Below are experts of layer 3 (counted from 0) of a mixture-of-experts language model. Rows are named router (the router's row for the expert), down (a neuron's output weights, with its number) and show model dimensions 0-127. Each number is 500 + 25 x the weight over its row's rms, rounded and kept within 0 to 999. Numbers have three digits each.
Before each expert's rows: "comes before" lists some tokens at least twice as common just after its tokens as in all text. This comes from a sample of Wikipedia text that the model never trained on. Tokens count by the router's weight.

# expert 13
comes before: " the", " a", " his", " an", " their", " her"
router:568512528492524482539491509515516520512496502518521527449480493488466486475467537514451505448477499477480467503464515494512482511510555480470519538581506491504482491508501471482485535486514530490545505529489484510530493510469528502512513534520554518467465520477515480523504504474529487458524492487514533486504492513485467501501551503476511476506499506573475495486500493519485499509514
down0:511530512531481519481496483491531516494473518444498497481470491534477514493514464536509519508525490482518478483504519475499527438518498518525497522504493490472482489540505497500468545511475457525501512509486472493469463508506450474509504492517522533499536520464542488507525516468523505508475479492488505463508497500510501389492514490551536495532548526498502495530499543470509529486474
down1:482523458514464531546479508520504497475519503539530531508534498510527515499524497481473548493534509501516460525582483509508492466509466538454497483514467517526509491514462477497480481506495480505518438528534506508473476555480510514515490520518513528483495491508519560501519525482497501527482486507519512515532547544523492448508477463509501491501505503537504504507523473508454522466516
down2:531502527519507519519475531484502482523535467479481507494486484498450486517534507514494462531472497524508516477521497497514485487504471509522515509484481483500545545529524530544489564509540519444464496509460475518530506467503451485504474519477487505501482529499514513465512472456463497455520555504462459462512478483505474530476501528501492509487504449486509523523512498550523527486479
down3:473519541476493476508511462468515500493507481518489494508500489489465473518525480489488501528554480494488487506449502514521517444481481502491531547517500490522497494471510523526532472514512470489507540539470499528530492508443462481470500513508478521479480529471530499493525516494443555516513513491490497466481498521495487390485501517558494508498485509481509499500451498481511479497491
down4:509503580544489499497475530504466525494451505544484544491469534507497495481500478483491478468515515472481517490516515566505488523490496505522511496490459509515527539501518488512486508494505538469493534442518539512490482532474545555508523491524501507530537512492468511494515484525507505536489505503548532533461496517515504497517520476481499496517472534507436479511476497507511468495549
down5:501467481481550522501514484462542509489540456478469515481499534504466548523518507484507487499461469502539491508504469520515478445480486513489458470502476510469505486498474505531502455463512511470462518504468468475493474491469480536463530525496482471516523494471478493448504536511478502560479519476529480494534470518489518481523441478522505516513513530460476501490488483521521514515507
down6:493474485458451524481513475506461461479476512560509516489492507540454515515468497542535467516468498496475504463542499455483526534479493509541522491496446520519517465493551478501513529522517463436455473474503480540533525512483526508497525497511514493487477450474472565485499515535489484498507509513488495479488496510485521496499504544516496505505490483501511508518478495490498526533517
down7:472507494495496479457503514458461486527543517499458458503472513501490468479474515470485483466475514514503515488502485533449501525486475507500499475459460496512507519445521510527524499487472467538516489500494509522494531474525541498467505529467486511484459434510530446454531530490527490530504543518465492495472508510501479511500502510487515460487512515550476496535474479484516498516557
down8:432494493474485442462547494526479493487475473512487472466495510500491525537547499501482505522470533465529563510474496524513510501524459464538485508496489495504491477475503507537509479506524495477503491526529527500545496533508519545512500544477512507497544479485546521519499495542472492484468494478494530499513500469525490496549536556492516478470544490492489508496480508531522504465499
down9:461505493495508498529516512493515477503492527520451532505487500520499482489527509502492462507519547533576513509539534519507510511494488503505538517470521484529526525472510504522521559558497487502441522443491475489500481489510493513494492512475464502512498495518480483509474461482463538481519541482467478494529491469530478497509490459476500486502510472503551505452570491533490501470511
down10:507506503511506505503450527495497468504515494487478489504557514489509523493468514435502550481470471503504511476456508554476462490477474483504518486485474510503537524469495514504479481498490514562486508525527567509485495477506489483529522513471537538499499535529498494463488514466521450463479504512531514515509488484525422526506515520493532516541473502469493490509496478463531498523513
down11:481487514493476486514528423498511502479513525522460507500512495507498504483515502531528524479491492492470510467522473474493520471494496549488498528512511516507500459495431502511464520486493489502503479515456511512442479513512455467511532486518440495489497494489519481524463522484508516542525489467508506468523479499476492426481515515547520510494497458470508499500478506483456547455460
down12:528498474498495538505493472466511499470499540540502487499553463503552493454540494500535513455508489539535466511502506468476496471508468502510501569491528513502475524537470485478516503509498462474462537503494506505481534472478466524549513517477482488529460498466469500492516549480496505512509556477489506487521491515479463495503497509561499511505481463488518515518511507515507506477447
down13:487539538524477485540511538505523513497523478494522506447500510487494484493505516483487500525499520460544474480506450447498517510512511505522496490466455486474497490523518493495475484482534495478490542499448461494456492521503501503522516506513470506462475477518467513489525511481467496525520524431541514489528518495542549512549486501494530486503469557459468520464511478526487487513520
down14:473486452464482469511503485450466540476523528504515507574510521513555495478488503509532521505512514475510475529496526473482475484540476500520487510522514483455469509501484498512484493495466478505523513517544491460520524481517501480522502470497443504548531525499479535497497501504464497461522493475529469500483533480534497508468531522522525474495542439505497524486531474530515487535488
down15:524507471517537505486529482496506483531473491497491496498504489477500524492459483481531501553487473499570527557512481493520477498520527542486494535525487482469468513487463471492496522490501516517494498528503521488483469453516508521480514461517491489428531482515522500511520472464483514491469491449538514473496584496460511525490523513534499453515533509503504535521510479495527476506513
down16:465488480476497492521508472496521486512506494487467522477437496521499534540525508528493478494530499502558538525521521479517492498500500523459498513489519530476502468511498502508533476442478462478515435489514536470519508505524513519535529516489508510482474480519469535475530535494499506456509536502494493464489524474503501485506495528434512464482497497498482564539457485495519453476524
down17:494493513474507501504448515472507495505507483522470477509482482496487501457531497502470446528487552513494466509498539445500463510473484511491533459467533527471503560504464494484552479539480509481502520486493487478508515508514494502520488512517457509517514499464511495547526498525497549557499551473497482471475514488504456520507473472507471512499488512468485511459521490533489509435512
down18:515471525526449536520522480489495495507504451532506515530499503558455487452475497501457472494524525496470499498508511500487471500511500535488517497513536495490507530540457500457550473524485437473488533451445494525497517513497516515503462493481459492481490549451540499523506452493493511525495507469495500478491505518505449473483482493518488497492473487497481530456491489497501535493486
down19:463501481502508506498447470510501510506501478511541458533506512480526497494506476495484547497494487499519518502518465475521511454518504510511563504477522524495491499540504487475526466499515472529551464473533478509530463515533522492500507489487554501458509519489505457499474516535493454524504517465500543482463554563531484511541519493504506512458486472513510507473474482533465465502492
down20:515471498524506496501518462472496522476525510472464459501507475509492517514467530505495480496510530517494521468466500524513535454529495542467502488464500510538488438540511543519490521447475534467482505502494562494507489492516512502515454486470444524541509528503511501498514532490549496518496482522525444462514507518470474549487483507490533488495500477515472482521518528487491540474488
down21:480444482480517484511477508499493495511515502468531482453507498476461501482510539507493489476509485500527483473520522515504495488490522481546504501495523484504491494480546548530479512524474468536506493456506536480470516497495460493537550484516532552493455498536540516494504485493515516530497525503499447508485470480512509507517547451481503459552494563478469523454490509519504467522519
down22:482486514527523499496527487487484475431527504491487465549499490541507497480539466416526538524483509499486477519466501506443450498501507484522494465511463491474509498494485497483514473515465488506465531522443487498487503477491526495534483509481460506488533481526515514509517526517524469498488530494522478483533509503510491458503519452561480518543494513474516507461505488463497479475504
down23:504486482495486485509536500484542493509530466509498524482485527502498559474476468509483472504467503559482532512483508486491553500506468475538532466455490554498537486457481480481506488496518496448512491546499493494502485497547544516477499474503532483474468507499444514461519515450480517530494466545459493515557505522490492503499468529518510518497497490491502501497505527463520500461481
down24:508533513499465514490468498486462544538500477464462501518500530460493494511528506486470497511494485514554495533452474502495519518516508457515490504527460468485467483472521503532486489505460507530493549507506533498478501497458519551511527479511496517484523486477476487494487511472508529478510455525507507540491454494463480437518525508526493523488508524505507499514471534453472445480548
down25:471488494502495446501442549483467509521482476500512512486519488501472501504509485489512509485535535480506500495489478487523521499504538524509540525475519516459522491519473487505552486514489525430496462543513522526508488506518452526490542520522519481509523500503504510506473478523539540518468499461464541482500494539520463496493514449515492443454542500502501508517495496557484486527481
down26:456545496499536468516528528483537519479515507532461461534466476512544500522464467515533509498506527466489498505494519477523498496467510510487507465468472469491525472487484488494520526502558471479477514490511455481499518452515519466515514527487486468536521525503491506472506534482509471485502466548463489495481506479496496474489480493464485500461487514500555464499536445525503535459498
down27:522519499552489520511498523509500501504510506491455491482482450485528516429519533517504502488515489518456484499513523501522512497525467520495470463491484526510492489518497514496494518488508462469468511516442483478497528558522482504468545503483502501474496449488502515500515495512468483550556502509499532513502485524475499518499519523464560546538540557487541472494506523495511497542529
down28:507523461521450503461459527521521473478515521489524513490518503501475509485545481491492470475479488421477518528499456499483490519493479480509431499505473556487509503504466475496558493481470471485537481502493497465511502493496474507493524468557489484519490439476490511503504442530475536505505515520502455487476496487518527497509496484491505523482529494492533481503505471530470460483488
down29:478485488483438498529480537510477459538470528508507503562534492464550480485483506481560501509526531507537450513525522483485519473505496522498500464506540521437526531509511554470495510497485505486497490470515446506525516483511492531515481517501507517525509480444493552532489508496477499511534472505494478541540506508524510488498497516525528500528466511528519507477506468498513498493475
down30:476555517502499501449481551448489481478515525479501509489536514491539454505514497492528504479511514484483468504460520493473515531518483511531503501506501528473506480526539449529536490516508480525484481513530504481519466480500455524490500449532474508454515488544502536459524511490498497505494498500504491436514481482481533544479482484543478493489496520516534490465533460533504475540514
down31:496468504465502526489518512464513470489505530515485517545533498520543467492494497452492479514546485501453521492491478511505483493480497535477514560480499467501512498514469447496513519517538489544537519439469479519440486519532463450510501481540441481449478526495501502528480512485462500513536508517497478460461521501518485488530491517510524531485484518501480511495485479493493505506516
down32:544477517543446476503451479523485503474501489475543552486551514481466507466496499464507479509502513530470542502507502511501480521505490505496470467471487527555515498490446559507478437506488507526497506512483512538476490488532510490488477512490542536492507502525500499518486489518535495521469477517454506508539490469500478504540484469503489501530505519503518470521484453458467492472508
down33:463511497498496516508542510512493481503476523517491517520476461495507555511539498506463467477501550533494491520494477537532521548517508513553499454499479496511480495477471499506496479494480519553490502555562510464481501503465503538502483502512489494503506430474453525516499517507499496502483515515528559547483522500487543508479470525479532519461492485456508505490459519478518486488510
down34:484513563517485513475540464524496539505511492538469492541508500509493453489485480510494502490543472471478517545432493517481506491524499487494543510543497461507512524486529496477491511457446491494484509465502497520552502479489520495510487488469463502451521526454480476494517458494498549501502510469502499472522455517502496470501500508542552556490499497523499510461501483496486519498512

# expert 0
comes before: "|", "-", "\n", "The", "===", "=="
router:474494507538482454509478473487512471538488472516508505478485476492458465504504552521483471470501523470489477493475506491553525516496518486481519502529511533548480486518494531500517492448502533455511508442501474518522513506495446570496509473472533487521482501524492520493491499498530509483508499499458517494495518568506488521498476524447499525566491510520508512498511504496453507533481
down0:500489531508513497466475536506499503497482500500520479528482507491554495476519473487509538483478500494512455487464507495515539514479520441518500471519504498500499511489500495534489514510493484509468443541509532503499560456481476494498503467489556530489479492522519461520533534486498514482530495461552499533492526445504485524489548537517537469512526530524463499499544503532508506446513
down1:518474495506524498480515550508480482508559533512493493516539484516542479519493477488520550481468510461513484498538516522516502486518476511531506507448488489475491474527545523539543537489536511520519484537467436455478488486495459489553492513510483456506469501492521527506508467515523475472496483505511506496513503526513510470497499514489423483479509521503477518488485486499468465546489
down2:476475520491499485495531501519510503456513499504505537488521488565480522501485547526486506487465491516504466524532513456520467491565527521528521498473488521490465478531498433474488499502485465521518475498520583492456459468441498504499505474524474505463511499501497509517497475505508474536481496510466516477490509496535497512562495494484456508488485489498530477499484501489504540508472
down3:462475476499520526501553459449506509490498523519506469495468502506462496477505507509495527504511521478498488524471496483480475533480505543497487517547503475494513493473491479495492514536457493544516483491471516495554493484555481477517514512453483494463496481547528508481474526513482551488529508536487481508522536492543445504493465525510482528507487494502518565550541508484529517494484
down4:485470503497508475496498466498556500494519493506480497518496542486450494468524481512495475490494502497492501493534517477468497528435489501464516466540505494470521455466456441500523488533486478470531525522478522491513519486455513517495457492532501503527497455550496475504492501507490532498506448539510518475527510481531556505463485462507526501463532533476485472485499471494495462468497
down5:491496489492554501501484497474550546538479507471487547487503545495456483515551458490531495517474488503524531473499466538497478498494507490499550515492496503511487498492503479501517457522523508458558486541524533515490483516505487463473468474466478501504536531504480491537515508548522473503509479525569514537515498491512501505491476493536523485462495527498462514468495463472510483512468
down6:476496468530550507534514459500476485463491506528507449511471499570535519460476519486510497459485463498444498503488485483492459472533500515494485538485500512486536491485500527493499503497509477465490508512507465518458475533503469476464495508491484519493457494512547494476540497474544482500500493493516502513516493488485459477499510447527482486485494516497509509440484474442457464503481
down7:489481489485514500486483504559479468492465505508495462521486541477494512500532477483504519526484476491498476493507491539502514518502475531490557488508484517485484502529521442434524511477536470528498455505503466482515461558492530517469539502518492528472476539545525544496505489497474561514511482525523472462504515512492531506503486536509507502471467525534529540513492520487501487510458
down8:498489524538486518485482516526461528509516523506551504473482526461491468541465497504534511456527454521490449463502503519502469520491552515487515501495543538479460502504505547510459488529515463452509533481489510496545520546523514485493536514504475477544484456505513561499526532517508507476479493519512506486503517509519527525511505508524497492466487487537492478487504452511497464490479
down9:499520534501452458528504530460515506450491529488495494542511490453500494507541483504487505502502557415498526491528507519491516486535520449498554514426522515490504487517481476511470517495525470509467519480525506512498523502501512521461484496524509502499551488477509515515525468501477497539550520500541479503498493496482454498487478511522469510499523485526479497519459472474502495484523
down10:482469499494484522467498502491468478517473521507463493506511477534530558484448506487507520514488481515514497523507498521496524527504514525482516541545507509446495477486507485537461500539547478509481460491508512464534503535461445451515524493484491456529458513513494506498476500506471515520504502517492519477518535479518504479464560495551508486461522509487509530488497494549475465487456
down11:491453528483487521472462480555508469507480509476511537528517491450490495454468488503479534520523484511501486447517471520510477470538516490527526508455504504457466479494510534464517508494455502521476501499494542497519516464502484497485543460469490512486499498491479531467499543430499516470482505534524520526527504497485488517556496537491511508502467496491506479497499522490524466501443
down12:529505501533489532465544489492532513495507491499531472521523484534465478513514534516496490494517472561522501501527476495489441514476474517500501503443546462519531546497510479523484495488509516499511478580498460513471490519487518505502545511543497478527520529483497466512511485517509543455503531556495502470502479457490490468496498485528514449518511533525492469493525505519484492502498
down13:506479533483502514504505490505484511508487502526496501497510487525529485449496470482486495503485521516522506479538491515468494475416473502462502532567463545519525516478471488511481497470545558486512514476513485532476547505510517490488513523488538496497498463459473503495501470492500490524485436504501470516526524467528450462515520509491471499492465476491517530539495463493485519472454
down14:473464487500526489453507508492514440517537515460530497516536520478488544492492503516519440526518485539448552524537506472506508543509530500523504466485502491502480476495488495499545490499484471505514488479495544505461462486465472504493507491500506512507521516516498462526465512499467458499501511525532469484472483519505526472496492493517550516441544508470523541528521545503525490510506
down15:499546540480462538505487493541490503495518484477505530533471508480511545432477487495494493485530498524512508478497506485520455482439464550506508480518508511508515540495530539454496444495456513478557502531515484545493491516513517541523476506517506502509536509513532512498514507518469479525499504450496515469506531520541508482460467526464493492493519480480486473474465487520489502500493
down16:505450495524532510490525519459462476485490543485516571507475507475500506504497477494494480539528453514524556499515523502540458493527516479490482528481545516496517451519543457505505480507465482520522482492497473521520495509492519525511518524529517528474510498485508506531459518509476518505462534482547518492511503522478477508459534478485494471524512486473523530451466498509494534520453
down17:493504489485458543492475492498482455526504530490500512539485513490513581457455498499506524501479500461524499519478497492523501474468457493489517525462510458494495508482514504486470513499534514529486492498567515446537512498489495489508459501472456467537560505531492447457507480478514508525502473482523482506508507497528495551507490498530520484464488466503506496497494487504489514492438
down18:493505545520496478530510483474522490488481527503510512522492534574500509457526528500511481527501557494514536496539479474495458497491465499454443493514498485467519503487487482462525495483521493470462480441508507479490518515483521493467543500513547468509523469492512481461482476529498503516476482483519515531496490512508538432512507480500480496527445523496510543506459528512508505488481
down19:479492471520473493475495520519437535490518522471469508534481512541540470516467504570463489506464474507492501509484518502511500542503504517514488496524483459538482481491496525499491502548538481501471468485516448515518457514529489507499518518437499507505468490514442470508484501456491494479526493500514513492538507477488466504475526477468485492490501477503484554547516465517526529476480
down20:488501509513494480499499511510459488498477517490541538478490504525489534501561469547497544480513496513508510512482481474465518478498515500519498495464526502498498509466481505462502468471499486489484506526525508534449462464527509534479489493516511540484508531467503534521503451452561471467467503520520522527508543558468508489492516512503536484490518492472539465521501532528491491449540
down21:475509533483461491456414511500447499507492492528522494547511487463489502519480485487517494510536464517538474499477504484490489513495488521507512435453480499480552472507539465511485426499498477524504494538507519511464529481491496493489479508529472489532507484479501478519506494522494501539502508509489467530565515480475475528508518524486500481470499526524495520466478484500484526471468
down22:470500496474485497517488504482507496479491492454490538524501451501518447513543473471536507499495479458503501503491500505484498470505514492515479475527489518477513480479538495514480469503496521504453489480524553486492545521531517462517507508514501468476495484480509455492471456449546472488548483483470522511499501527500498413463476518558485512506507503480459490531516451511522524505499
down23:482489503466517530508448544521458534531513478484508499516491511522523475494472507493517474466527495480503458529492494507473504505512501466472489519514525491482494527530512475521487503529523492529508516533487442503473532477459480551509484501555466526499501488497461474503507534544477522477508458443491503547517497501512473493548497489503455485535461514518454493517492510518538534459487
down24:507479469507507478525534489519462531506509521511547505522468464517495479549514492522527553482465522517547518440520482509470503481478435436468486494459502529559482502502541511468493473490511478463502453513485526523494510491488544468473472506518557516478488517506478501533512513521510503492477490464494510524504513514513539497532531487494474485499470501483480514521501493514522511505523
down25:515500450480484513572509510511479505506461532516469491490508569491517506512485515557497456464551503520505504501514505460504507529537471495470496521483484522513497463441530473535501507499508468476505462503522541525515484457481480476530505475536482517508552510524497508538545508516507523480502503504456510430470490502488527491478503516504515466514526504516505489485519506503495537501498
down26:495482505490483468515511499517470499510513518499455504520459508486492479498497457455527517487449459499502503523521454527478516470507494504466503513505512515499509465506520514475501488497489550506502501492527574541513517510535453496475435490508470445461494469504492508481478484514554494517498508489484508500506477546472522413502505502519468496495518509503502504528492422498506496500511
down27:518528512489568503539513530505542540455514507505480467520494488493494468488488496458522503447506553501507487514480502496440552493501501530479510517489512533508521504490466535487509456500571503466494479476506520497514495480514530518497491585543480492521503498500531505506537528481490500501527475516514487463485522487505465481465529543536483477501503490515508478481473513515483486519479
down28:495482481456482487456514492507481519485535518493490492532516552504486511527477482469494511489543474555488480520432495495505489458512480492495471525525510505496487485490465482518482462511509553481484526487543547485494490522486517486435487504550553524508504496510461508481427491512484459497472525493507494491505513522486551506480533504478487498470505527525523483501524516543534503491516
down29:478516486478475440475481543548524505467532472476496440520479474494477524489493501519524474496474522507498542543509521486481489488510482463498499479488481506491475500522488497496513535499492495491539532522502538531475466467523511522531484527543509476545478502479518501476506481517461472499504547447437449529500536522511490509497476466481490546488488489513510491478499487474539532531489
down30:471506565480490504500506499498444519532507516467494457490509505509495464493486478521494478531475484506471570514516483504512492497529540514531442532455488511492477516492492498515506505520484522482507495469561488505494463516469501497494513531527525545501477494473476497552502498515461457515507503496538477492523479448515522450503510552477526522486439507499483531475521497505486470493499
down31:476515488528549550496503533469461496532484501519452497472491504509482523476515483504508493482478488462520491514486493553536512479515464515526474539535522469495532533471525509482481508488506485473472519473494523514508471468485524540541493511503480498468541464521503526479468493516494503471488475504442495521557504487501517510508452527566493561497520511516506529538524510492510467496511
down32:499491505507481551505511497477517538535464452490510518482521487484498520516456498505511474535473544499558514528505499531526438523502524489532491518488474440510507520519494539530505492517460506444476476514475518533553491482545481482493497487490494502531535495514508479531492481472477453477513526452546478494485494505501496505513540482508520493511491485521549529536509491539505474524499
down33:518546513498484505462536483531518476500556475482467508504506514551505470508484493518485492506518515494486536556462459497495478500512475474500475528458498429497500488484480510481452498498505479482518501511489458507513497501480490504496483539486470515531522492519512510493491488520495523472521468462509453502490509456532513505471509529493452431461480459493495438470531531484516519492483
down34:494506522493474492487482552460484561501527465475518457544512528490504488527482494531549488486519543490529536540468488538481465498477489489515496494475462503519531508490468484529505538502516502475491496472483498504505511470480505562540466490529513530544515505496531482500530538501484497470517521456502522489459494491494518558450477475524490527496506533519477510471496491541523485513510

# expert 15
comes before: "\n", " of", " and", " in", " The", " to"
router:551500436505534493485472476523530498465502495513535516446508486541456512491465512531469497474464483459513547486511509469468473499490481442474474548534490483491493506515533532551482489496539506502494504502528508487495511517476503464515502457489506501475482522522501486511510515493474486499442513536485526521467489497453511557481500531478482457489527462507508478521504512488496510504523
down0:510520493486449488519528476480486477553481518481502512530492509482524541518541538509525509550473502521439472500458502496505481473457478502435475490517505537510484526523510474480508471517467512449506453517534469513530482501510489524496507497496479494538503509499496460492473506530459512510540547476522526452514504505528467488483516523496479525510467486546491483501467522503493535525481
down1:485502512484490499506581487485506490498464505510548511559508509486539536448503480508510496493479513547490524529478494429544528512517566494535504488521518518534512506519502474489511512503461497538468477532556531486493465484490511500503500498517518520510504476525479492520510497502497525460546450493526522469459491496482483502478521508503495519510519503522498492463522456528460501522510
down2:524465502504474532507476466495516529539537522522452491497493470502477494466487492507499499465486507510489477513502498476470516509515543520499512512488514550493481490522469505514504497542533471476531505459501473490550521470453488509484497575509524454493526551496496516464459534497565515469474483499534534507544492483529512523505469534511475504483488516492502523538498521493517505533458
down3:507456479531525514532504538485478435488486497523468498488438514553469506462457472500489500468510443523476495507523518501517548514534507542487497507498514543477507527500478542498481493488520508474490481469513478541473481493548483524492540485469492522510479482516524552502574526501511523505534490534490502511475482470475468493497499505459485498498480499513529512477514517514505489489471
down4:505497513488503532523506503502488488491531465520487499501492505502472519511494529516457519537449494527475481451471477478495434475518534539534542507478500486521460505493479491475552532525479520531514504517505529482533475468524479479482528535527468505527526530480495466492519507499529497536502483452503477522503509528548491504500507511484509462502527457496537508430540516548491487508480
down5:538484464513521497487511475528500475504529498510489508499496469498423491493525501511509492521474519513464554517511480497508496491520507531530521470490498464524490469485521483533524529471475516512492521486478497491506438506492475439495458530449494473529473525486518532514522501473466515474526471460471482503438524499518488507538486534515504506487518485514504486443532558491521474472512
down6:505516550505517480499537502488436499495496493491481451532496547514481501502511473524500492499487470542480499528453485504494486493520449478511485510479557530529493509469510468520521463517522469535526541486476495484524489487517513502442469501542510533535505487483477512522514480479536475478503477524489466480565511524547498492517491506474495550490506534509471488502515547457508493485519
down7:480550504510483490469521496497473456501446489494491494525514520518514532500538493455502513484488468487540490430472469476491500492495532510457499504513492495490464483472548483440480484488497495477487484501495531508545491528516487452455498474512498513473428501510529491508470496518522501523483486488487512478486530540548508515500506540510559518483524508547533474503515511515519491464491
down8:528486498490505522493494483519486466535481536453520500496502451502507531526529515456433509503419529503497458549518526527497475473524523511491472443475506501481497506533494504456468489547497536498466490498509517522506503505504485502493513517513499520498518518532487479460509478482533509547507501493523507550517508496507494478548477480515538486511476515453530506545491517485537513475517
down9:488514477535502500461472525483523535506527473484489481480512523442466514498471502489514467479491511542483458491499498515491531512477489538535539440522502499493479506536520511478497486505491478518463537458538463543489487516466503494479473540538499504525497495518520480470529511461555498521460511506532512528541530540550481475496496536520494517513480497539484507493511524479504539467487
down10:478508486516473437487550469533502513485532489519495514534468497519505492517542483495490473491512505493517524545485488530480495464468467501497508467458524438463505515497470471502512459478478555527456514551490527499540519467510496509516482482519465473524502490512481524537494498519496446516538473485517502513489551529488454491498482481515483517503496482508513473489553480481532478505477
down11:481503507484505544499511479494458507548529518465517476488498529512497506515474529483525522531525486480470530506467482513499501517520520476502496514495511486480475480461518456512506494511486502488474483468507475509526434520500491544504512541470512548519528518503510534522522502493510472466517487470521558483527541481467589469509522515480513467501496550502516509498502452472491463453497
down12:435509486510473457535540467515508503465494499514463478530506515430499541491541483484513533498530534487473528482485521460516489492506483542482522514491533525482493506548500536512562518472498488506504484488466498493534497551485521480497529483548472508503471508485486525484481503504486550476496535482512505508448520473510522485529491514494505489498531501511539488503464521467459526512523
down13:522453524449491492488511488519484511531501512502487508472528484455503506489495491550524479567541499532517494535492512497489498469497480556527514468485550501499490519528468519538513504487475517488484515472479535503498495486521495497508471509477485554517508487539520473506546520492505495507556481490500505518495465512505562526458501448499517499519492543541459463486535461474493480504488
down14:522511473506522473497517489486509489486481483482523517482486472440499491509495503469501482491456482529521496509484496537505479488501517554495500492494488491469512551508499531497480471530503512468506470499439528512431505476467513516475507478476461506483485448517444532502474491551485529507495550497463469486525524502527531478464510457498468462498515562525517485511484455502518509530498
down15:462477520510508486534494513487519459504504495494497534519454515490484455539486532503450503519471539445486542504502500527495500499521540549475511480493466485484506486490502533511499517510483493471479494511431564533489513505484523517503499496497473487489501488449493467472460503475463512522483534498487491507455467512476496498512497572482504488538500552504515489461510490546464488498493
down16:497519517469489476496516540516487438435489487480492478492489513487492510497527533508505528533530511478517446465493498508537470500531488514542493479478485521483500510483503504501538484505534471470483475448498517540507475444494493504478458520476468482524505478494484563502463546506469465534492490483485509514504510565523472463546482506494474506480510494457498501459463497492504484487503
down17:461483491496526514513518506530489532529517520525520523527441495525552450493495489531503507506519493500478542446538467544530491479494518503488482486485509537486499513454471533532472502460547501484498487509466484501503518519497529464530557464495473469514489482499499511460525519491535492510493495453536550510511474516496449523493472500476521497478512523461466530512478512476478520497496
down18:485532471500525520510500525544483477519506520511485477504520502505517488510533520512487515503513494442469508502491477488483552517511535493536486476493488529486551569525494484450500526503503466469497513486517484513515504532478491507514521473573494517511459502489532527524485519493479508472509529475527544458490502477479480514551535494503453510454525512518527509549514477514502491532556
down19:475488512468489466465528512464510497457501484503471483529508532498534481505497501493495471486496499500512487526498498490464514477509509481530514490494488469519479538482515501499538489467494454509502553504550526512503520473499494546453473490491455500488499497480537489492532513500498524458570483493491478501496452489532525439518479468512472530481484512539539475547545492488526481442467
down20:537523500510496537436491543519487512520457499502515438472534496498502461496528499515531540458460502535513487484467524540485476520499532491552507470470505479546538484473485518470526506501519513507439460497529528522492469500493519520493519513532505520483535499507492498502502508473461484476553500533534497483489544500499518523472500481519469485517493511488531498481477502486536456517495
down21:544484520494504503500472573452521513490479519477524506496520469504502486534513525501496505508491460500500491539495518483500501448447502514529501518487508514502516526501489461532505483541544532462492494506487489543552470508506530520501473514471512513450489516512508454484555496491511520500442462494480508503514525534550496461489483490486497539524482456495480502471543500480482447499500
down22:510502494480494471475527505482524513474517471516458499519510522452477528501552494467492484481523506516530524474512532469495520481471506484519499528517514516493540473505450498457481457496524521514477555490476479463453489488501492486513487494516497476489516458514525544464539495520516489484522463496513485518549527502482529488488485483552522501487491504478528489491561457488475429540496
down23:508456542496517530496495526450474550501475522476477527467532535522490428524536480492485469493512478481478554475528506505520505506514484554521536460487500517489438510504473471509530493500493500517487467499485537496491496521489540499465511508489512465503473473502460490475508492507479548497532522507540485479495514515516518490480493480513535456537529508525516527461470463487505496484477
down24:459484484520506479475428528539476516488467483532546517485513515515505517495495534545471510543504506487549491467534459536517543467494502550485473498509488550503540502470510522509498501488521497504490467491537479497513457501554525528485525524488502496509498498463519491490511533497519524520482508483536486487472521533512534483510485494486529453511514490491460467525533473534523538477492
down25:481518511444488449475517495505481507445500490483497483543540507514491470533497476522514494501526504505480510561489482498538506484440476474533506496503505494512485483487448481521488477463490497492465524534468465481465497512547466497498512482487456521493509490455489471526513467500509480540531484526504500497530441539480505493489498503565500533492489517501517476500494467474483546533475
down26:484494496504533465513560492505493520499483529461526529506525527513481526493489488481495453501525441501506470498479474448483523524459448478514513513517535510495491511422494474490544481483462498526515496550463486489462494486504515475556475472523494486496524479537485495475504483501493514518526492474545499504513487497530524505503515504539515480482476519502476517530494516501566472502458
down27:520491528494520477470517511430484499488491494503515502526524502478508500480475508484504502493487513486530543453522519469471519458473506469535525485511522532517576497483463524460479481540541495460511528502452508537495516480556503523516506496525502504482520459530495527505473517488484497538470486467509499510468534515494482500534532535525491519535502495460524513482512486524514465445482
down28:484485506477481467454513502506505511439516530488487491548493500518538495507555524562439480471512500465517522502521505488537497503502492499530465460515497480508530470504474524521478512510521507515498498493510526506499488473497522489497513491559442532511505486516523504514465520507515536521541566537521489498509463499527522466479506482504446498518522529535521522460512480529526470506523
down29:491506514519531519499549462481470445507464473495488523487473530502543518503466498506492504500494465479507518505505511483495463440547505482480503537493481525520511509511504516457451480476488489510463471479499481493485503499504515518499498516509444481500501492550532469486539502525497496512533493521521453462469532519475528504484501485514543536529567505527473481491487455437514480499511
down30:458445528508520467473494504505465460479521506500471518461499517470462544478535463486480454497481485505486530436566446479491529532467516511500493464470523490510479461521496491507534482484500504491486455477508529477505509502479529527477490444493470508476470497509496525517488514491508472481466505487502531460481540534453517505504511495497524490509490500502519488495476486502504444516520
down31:483520511487551500492455512485467531479512504514487518539474463508482478527485503495513504547488507486507496443532456527530466469484452512495522518473525492551516505502492501501491533456510471531485465504476532549508450469533517459534540507473507509469472496503514530472473496538519476482471479486500531513481525490519472480496480518488490494479485476492482529443500501498446466483482
down32:497473450508482502512495495478470462467495487491483500493485495545493564535497546461470475479514523521483451534515489487513525500533468510521520542486519508471499494439492509480503490500508467508525500505528538476490477490451495490515441504516515493501492487471524528514543480439517509463492450502452481484470504476504514496492486517533487484474545521467519536538525509491537506516497
down33:510515491471479493515518499523511490464490495533482533502481465523520446496508472473517515491479520504515466538508512499456515491492529509501540483507463454506541520530516508533511487522484545488495551564459482503474502515514481531513483468495491476506489501470495529494540465529508489504535472473476456521505459492506518520459512469507500543526510548505475443494524486457499444490491
down34:483531511507515479511494494553491491540527508494522461539546490524512469452519488497521531506517521497444478544511487521495488479495527508456477493478441496517524482508477491511518493506543501468520514491503494511489453486506487473518485525511505549500517482467524491525488503492544450485475469503506543542499498478484523489508484500466541463494518522497558529522514573533473502508522